config = dict(
    n_layer=13,
    d_expert=160,
    d_shared_expert=0,
    router_score='sigmoid',
    normalize_top_k=False,
    routed_scale=2.0,
    scale_expert_input=True,
    head_dim=64,
    norm_place='pre',
    rope_fraction=1.0,
    tie_embeddings=False,
    init_std_qkv=0.0258,
    init_std_o=0.0,
    final_lr_fraction=0.0,
)
Below are experts of layer 3 (counted from 0) of a mixture-of-experts language model. Rows are named router (the router's row for the expert), gate (a neuron's input weights, with its number), up (a neuron's input weights, with its number), down (a neuron's output weights, with its number) and show model dimensions 0-191. Each number is 500 + 50 x the weight over its row's rms, rounded and kept within 0 to 999. Numbers have three digits each.
After each expert's rows: a language model's description of what the expert responds to. This comes from a sample of Wikipedia text that the model never trained on.

# expert 48
router:495500576502502506537453557501516484496427448569493457489504478574451503490527546487524472475516524537504462457607584430457560445506461512506482483537505584480514543526430454481547504489432479509502538477385446523470457530396555560558533554414516423529460521448437413475523490553516527428499540544474519539474439403521479611486478439525527549437459504491545532516414556509505435717533393587507397495509418516529531604499478513492466447387566496549460488430590454525533506504529580451540531512535455495512463420502509526534525420460572518495548535378506483394461489461439478460
gate0:440545468436458443598408516526541528464551593501400469544536555553553376514461545471501560506501501486466495540515409548538563440575504524482389499432461549552475457508425414429538440410447465576442376495454542545559518497495463523527491512551493449463495398547439548525505445524548544445509492452483434529559489475411453557510583511518519482498581500518504451472506510457488539522638516479528617404540460519536485598510551508520464454566423408505505526486445603574544428512528515464485496512524447562485505516506532506525547527423540469557555524549357566464486472490512511481
up0:632507577514583477450576439458450439539500480432473519468559462492511522487492490493531433490512440486474586434513452545416427557404508488498546540582516464533443504488566532559499450569520520512540514451546491497486492560544557444479475460487379523475419657437585484473447459548558490486643501488452622487517534533582494535413486536509360480438533494507499503559424502494486480430451565500479465563521546488471651539524505486496535540550465557503510440437523484455488471593416546518597480571467504521552544466529486488496455566514486547544561426491592517566518448510493475522
down0:503486480538461516460542460453522420474544471520578449497579497591529557634467480475534575556473560571513491574490574570658451545499571537502470438565397436439579432511516519489408453480521485481462581593550478503502537517528491522511560367458499521463511438475502449417530486560498527456549554508476426444492476509517555431537544521511529561465525482488390571515429474542436553423493495446544493534537445401499526575598531481600472455480538491472532554505484438477468472552538466419540514476522410492419435488587517459510538537575543475501481496558470581474508510526525372494
Description: Personal first names

# expert 1
router:484510531524458613492455427492472453477300481429559526475490660507449429511512396422512478454441579469467473471476526518443432529596495582503507532557465493489456566525575421561548534519405438491462532576432474462451582528472554552536523495493507491499454524469470488463510537549454567520378511550566533517506403505523512527472424499534571539543457468444535468558456572539450522531474493532497477482544477495497566459524365483477482507397489557512515564492479474432508429482518557462503475506534487502423431528495467463523469529529546434460480485435405428494431448497485422382
gate9:413444498467523471471525392474417473495463502524417508512487499454477479439655448489625507539461471527496468570450423470538476533539495558440490465561455513496570569459486453562540486470489452476481586539531397512462469529555538524453524490516493427587469448582494504415470553497553591452485407576547545549446521569482446539347417481531488533519555515492465498593513530639433514450507604477537556525458515512562494460472504458421479468518551500586517507460561518423498490467630496476547500466427489517564514547427463479542411524508488552503518587462482482476510456557581482539
up9:532397490492505428489522502522562562476444544507479530568498505462461595509557429518613443542471475513493491553431570511530492578587408565503423514486533486454438470525574541475535440413530412508499470482403502480446515546523541455413414529519467514514556479491515518441475526482533608547496522530494546489487530557477441410477488423563462421526497493449523459568610492472599532504411509464507373430424467474502460354391566530508449535565545526501446514494603531562417523491524484413593491470490493470513528389508549504482449527535477569545515481499444424430484529457556527512
down9:522442391571479467474530561512485528450536514505425457531505577586468483619433487450454491558547492405458536485543516511449503489454501474566472573504473510441449483512657499527537505521456469497581498515488545503531469521434563487466477443524494518495529503461455493585538556477410392535558468499414527470561558370516480520584380580442442447443472525491466501442560484527477474519474507467534497512541481454500432521526512464491531466502496512556451485537509431391463614433333493549579526468505439470382445462518416443454532455537475459535590556577446499507471557485517425478
Description: Leading space before numbers

# expert 61
router:530456495443426673624530459496465444501492495449530503514483625578452463517553521507541510527524579497542437481517492528580528492512546498478511471575442504522530480542396412537442524529436477589465416638456520500421453565432514518463518468457517469584452506561472479552494446535482593498540422490461467578501502517509522502518483482511455444555501472426565557543388530562546451533515519505314462498476519525511442571479574506498515485500498477498508474542483528587535482473512580515498542493499568529452517483459559412518535432394633514439507445490495569494505472597521458521
gate0:521510468509477467457505416468532515445488447553554529480539483473573480460454443398540535455478519482493398469447567564540431466456511447466485448575465449501518490499519396553518507407497438544536531489549549606509551558470468483582445454499505524492494513563566532466552565483581398576503524445508497531594488530563507546471585607479525515572463453470505480508399490538505546453411498461557541471551446526454543474531381531465485485474528560500548582540520462471522542496543448487606521516512554599482439477465438519664592511440464461458465552515504465478562338482457598481
up0:409513526569484428486432448487573497422394476493470570504465483478561486512463474584516522562473467407508482468440514498501556612522497535467525436539569446481518413524504444482421616482528444578404501536517436519498516414554557419513519490481416543580508503501504457570500504553469585422536513527518462456492496489454474398565496490504459486513556442499469490566477563507520528571536479505466445455519588478492500459595457453535557489557562497501473398533443606615546455440436588517562532479511458453494490528455452509535378449434376461453401545513482570502508455510586559504
down0:459473491509518544636518468527547491479545558440499559456421455499499496515507486529419536545511543575582562526558573469472543542510410384534483476471393457489533532532478490483529562478474429473480517494523541457461544443425453562488487479573531502472546541473507503597542499522434597572487521518504505474481498474491553515531590492483453496318491357485513534563477447562444497599465541431435402525481575420448496539465460451575501564518522496469522525449591483480458401457489429509505514460581493562473391415536459502472460514548425463497470626478467456482426472491525585484
Description: Periods

# expert 32
router:502455524509528621587429507521476488462511466440519516482541570486557509490530525522425535495624534466467491406510549557512539482468485464511489532555441480595444543498501495606448539519449479490563546537497537472401483497481555440470432502481460379545511514494629462536530461439483540458493439533528428537452445537499527500462493458423506496494538472602489447555437522507621480510391481557456507528526521513383491500543538417442531508507433408598452466507558506460520444503466562515499472463481455462403390459438472412505578528471554495463569453516503577544584329497533472525
gate9:527433470554580481565478512564511474499497515525554455545446511527503554518533597499489432498460517563575441538550482525575508460505545467474438467493497558466474424533405492443495558488577473531434394503481477432546398569506472422473533515527547519407502541645534520522531472464555434515482477511499509470507491508541577506545476469375527494414567524552489510553419504496420418499499409461371582463413433475547536513505517473503477552505536543510429579475520541514571620581514456646510561492487587499374504478459475479481473516510553453445581477460465512518515577425454534451
up9:537444571567493468471496396413592450510509527520518489580423459522507556467432495503626444500449570480430507566525516548450466563469528524480494459437461516562438438456469639586499477487568578557506499429513541443474467504553442475562495464600516483561438408535494496543549445582549485489555431519395480544539438551552532479530546463526402588541586461552449590407446464517526547479420576524521521541485536578538471497480594555508423530528552398526464467558510536497443553428470526489527449475507523530516470483497495489529494532546467361484442533470523551467488438529515502577
down9:537491537537507498430458484616496538519479523526455401526562462452525530470422557530499417444514564553549443535479510496489445531516508486462441467567545446482531419398471529546452560416485526524472560513522559517475430538457451475477636608554448505490435503497461461444457543423526463541511483600411627480524558501516453629583488505536486573414552438480433482575483541483409560401466470515484510495467442467517486485564551480483443459465551383478425469500499532494400554484405462503510579502495541504505452568480491461423484533426467483514593538436434450523546501515543546419
Description: Space before numbers

# expert 40
router:474492485509576519510412482520488497495359440441540549450521548569468509403486508508502498486489624567551439362480492495488485537469523588449535506576467615532581554460445427586447567552510427518500484571488454557508490494473432528617550505413426428542524510507541419578503537528450570439461485508445464604497479509591498554557537503538558571493526439499484513472491443533486411524511469533486457493498491556432493476431495531478560478449557553464545517449553532584595485444518454446480454607479409571483457486438515479495572441516552393463531597506494484513494470465486432528
gate0:533577509451526418528530513622558470587504390487488499489555617535509537506427476532486465473469426451550456466532470472514517427535377473493505520448494491516572472496462493444548574433514477520566577513573578551474446530602586445432529476407399465558434467421514465523531530576573388525460507505497449456593549486459512535467484476484470547433611576501529519506469529500568507457464460468527491537539501575485532474431465539457497545503514416490467491443516493494491489526567469372490584470540431514509408519470573518555500533531547513438562548583470466543458400517418464403
up0:488434473582545510441595509529482454431535413492540533451512459569458482506566526476490531529534468584489484538503533448519511461475521533536488537505574511531364458475503597478428483492456529511459470536467470477516573430512499397497547565425460458433569450600510566518475401422514552600427568448451566541499565477421496541500536442545498410561457481453450489514503543529417392457417565494511485507486541372514552491391509477536452465532399475488472496616568529481533511503429450479537474440473537504404364491480482573505457425475450418503507568535462482470524440472534528486
down0:533520565503537499508405462513526486494481524468458403467560472499479444555449448528557483432451515437505490503564436494451483445482482450540448483513494492429519516499504478519504462440499509456501468476404556455523597396446530487511499605591493486458406585550544435510485418529517480577387449533535493544527491620492497463578513473452500511412436462594394506432550499543569522443452552584548458538506463502418458477428510576370494513626555453481571546566497494489491479496453470376576472480456511493417551490453470562502417569454574582514494540479448568514555513531425469469
Description: South Asian and Slavic name pieces

# expert 27
router:566456544427558508550538519492582556500449443532510619501480548604480514388497397546445510525554494455452566481558544500490497507613456507564548504557479545468487510545565541469508551541437385510559442499500527434484569525492572494565418540435415481501536480476544420539515543460450542513473544551515553498516530518430467573493411435517545498581504409542543442541409528513573478527471497420487527491511450618475465522488434520502614521431518420463499436545620456481551449561473523511494547510564422494447460475457509463407567409435526398483446546520495513541417471514491506531
gate0:414506435441579519581480607406549567448460462505465433551474519529493451519545498471502425531520506479488395463526426548475400544496447551480439475502452499480577464516486404483463441526496385530465475479538486420460562605558519486520464524466471486505543457470589482454443584490528422473547480439406553468522558432557484500539461410461458467473578469519439493436429557558605544508490422518440440548490467509512477561577512531433477532507489516434459500571531466521589395572512564524525531553491546504374460464441574557569579535489461504434470485492506463525473564533616473502
up0:597449578460452462552531423566564451549554481449496519593472425427527574482553388448512487374515529499540521471472417573505484443547396527438451519498451441466478503535502474558490498525481427514447501486532467460530549581455488572478391493518462434548513532487517517398459632559442466492556586511413499520409461492553557575494517431494507548491421492556560434482497500566509534438561472539494524484561479434597604473467532466567509513458493558472507492497612533489528538594530494452516505568549526524495507446612490527544484572557484492532471530481547537531446494442416462605
down0:521560461423441444500475513559445588450485605504461428544546507599531440482600508470540556473485514467507522486441547471573504516474546542545526416420441510502628504498454420476533546497458533474494503511476551519512475493460563413489465567519474580418536627576526475527494493494553482557523605490494536551534534466532493493523517494501474532496538436464481538481491553452545464448502476461308462466443434545525572410544470511557505461461455459447541597478405443628452451541455515452471413431458510549505511529370542465441487424519489550513572487534580507590457475543501496489
Description: As, While, name pieces

# expert 22
router:533447556478542522505493490489528450550518404527559492456517605499555485492551464479449478524584513503415449394479565501380521420558406480469444604608453557525473482486502492661468518500426471543569587482438531471408520549499444431535547501537512424527501503416501470479473538448427585475493492508499471529474431504594463480502533552565444565388539505503482469609434519471501462626478499538469436510484510494506533485521492508441487520545541476514495519422603439515547505551535494530484599438459477486415443435446496388446532426474512429417521498583516455541464530524475510468
gate0:469501482508544593520497530471473468433460356451417392542517578452456534453494475576524447520450588517485491468399521553530540582418438467469516437572546469496566454520552536524478401518542471492544518501466476539559422473458498508566518442575523452597550499388515432463458584478489501505522489530419459530502519463544477512475493542556572463559492570537611485580534527650483482474426492554393447489492553414558544570464533443445436545499481489450439526455550518589499371500489523456542497526540496471445491468528478483443522428549599484521514527545522448500549533481405503457
up0:571440523473519580546427504555513447448624483573491473438521515554423436486480454513542574481519570530474511540500444440476536588473548446404498426447558455533502500565456512482479520527413578599496520490461521460454536534496557563475427426443521400571646538429460453547516476531541518507506495569518467507550527542510601608513627529533497567497592604498513437581438572505453522518465562510479485483543508484516578503519445489541455515565534553517470547482551448547570435631512527498471479496564488523581583538577474570440504484540426480521463504558527452484550486539459457515
down0:549452518458562428540524456483537503508497507490464561469544446495494441493524555436488432548401567504538486527593435458489478454415476474442630468551592358590490648460457470494599452467542501435460562529516516424402505520455432500459484469579511507502399492504481524461561516489499532447472472509549521481488575481547515588558607503576570565394618496470460423539619506510531430510423490496487555524492493479500545548439504503479544517520463508476484512511433480428559513507526495474448495530473558525505477432551529492493518506529369510421561404510427489531569523507442563456
Description: Sports team place names

# expert 21
router:511529515360570488555490437557534480558450454502561508467557448571561480484532499439483532441525528463466501507521497498481470461494411562485473473526487575504468548550463554544428575514463471537390463532502503494384517575512443431668472475464419417466428418483540473490548494497413527458458478532497557538454455474506526579466502474494551542443456403520525449462450520579515393486465453485458452431504496569552538547494461446549574498476458492442640428489553428476607466511525544471524528531526449513441448433487522509496595483477540455351528541454483547486378494477465542496
gate0:559585534463640569551510527532566506623496447508433530476586435394535453560443490488490491561464564493527437514576445400554549474448495454607510454480470482503503517511438577453454513489471470390484496503557534481468542583511527412463468536507519496437448398499549498520507518424507512462441469475506495540534521532567497583582541476492511565502414564493508513471444528581549545482457354602515521460564538461528553527491536518525531545438497539427617516530594461483569401504513523524532601576482534560514517513537534542546478577467506504397527482473500462519486532415443552540
up0:462412546514437500581564584466541481427449522433445528477526466458518516475544538566460524499455474512419540628485487429453488553490498515537492524400422503472526474486498441486482449390496521460610481461570487516482561511497413521390535474454577507626526490565598494492547490514513488556425497498536404503537539543582496520404449516510526601393428509470560528618544473502603452503457546509481407473417543511472435491413410517517471483524450576461494415496555454601572447514546482466506417505532483454429512472452442534496539429508469482482444443527517457462527508435529468479
down0:454560538544551522530466574486581477474440446567491460547539523463497469551497539459527457540540519600507526452503465523572515536501523409403490509475498550517560486438501577463545543620657494527441458559523508454528478452516511514502477413491444446424448530490517486485547581434535565526527431517543514567601416518578440451488575545528396573450461547508469518547470546600476532469544585448476477519494580545451487480450552442417499467420500488462480496503412408466537546522416506563520516492526523563502586597501483494452487404546441432359425456503484480479461507514514522599
Description: Consonant word pieces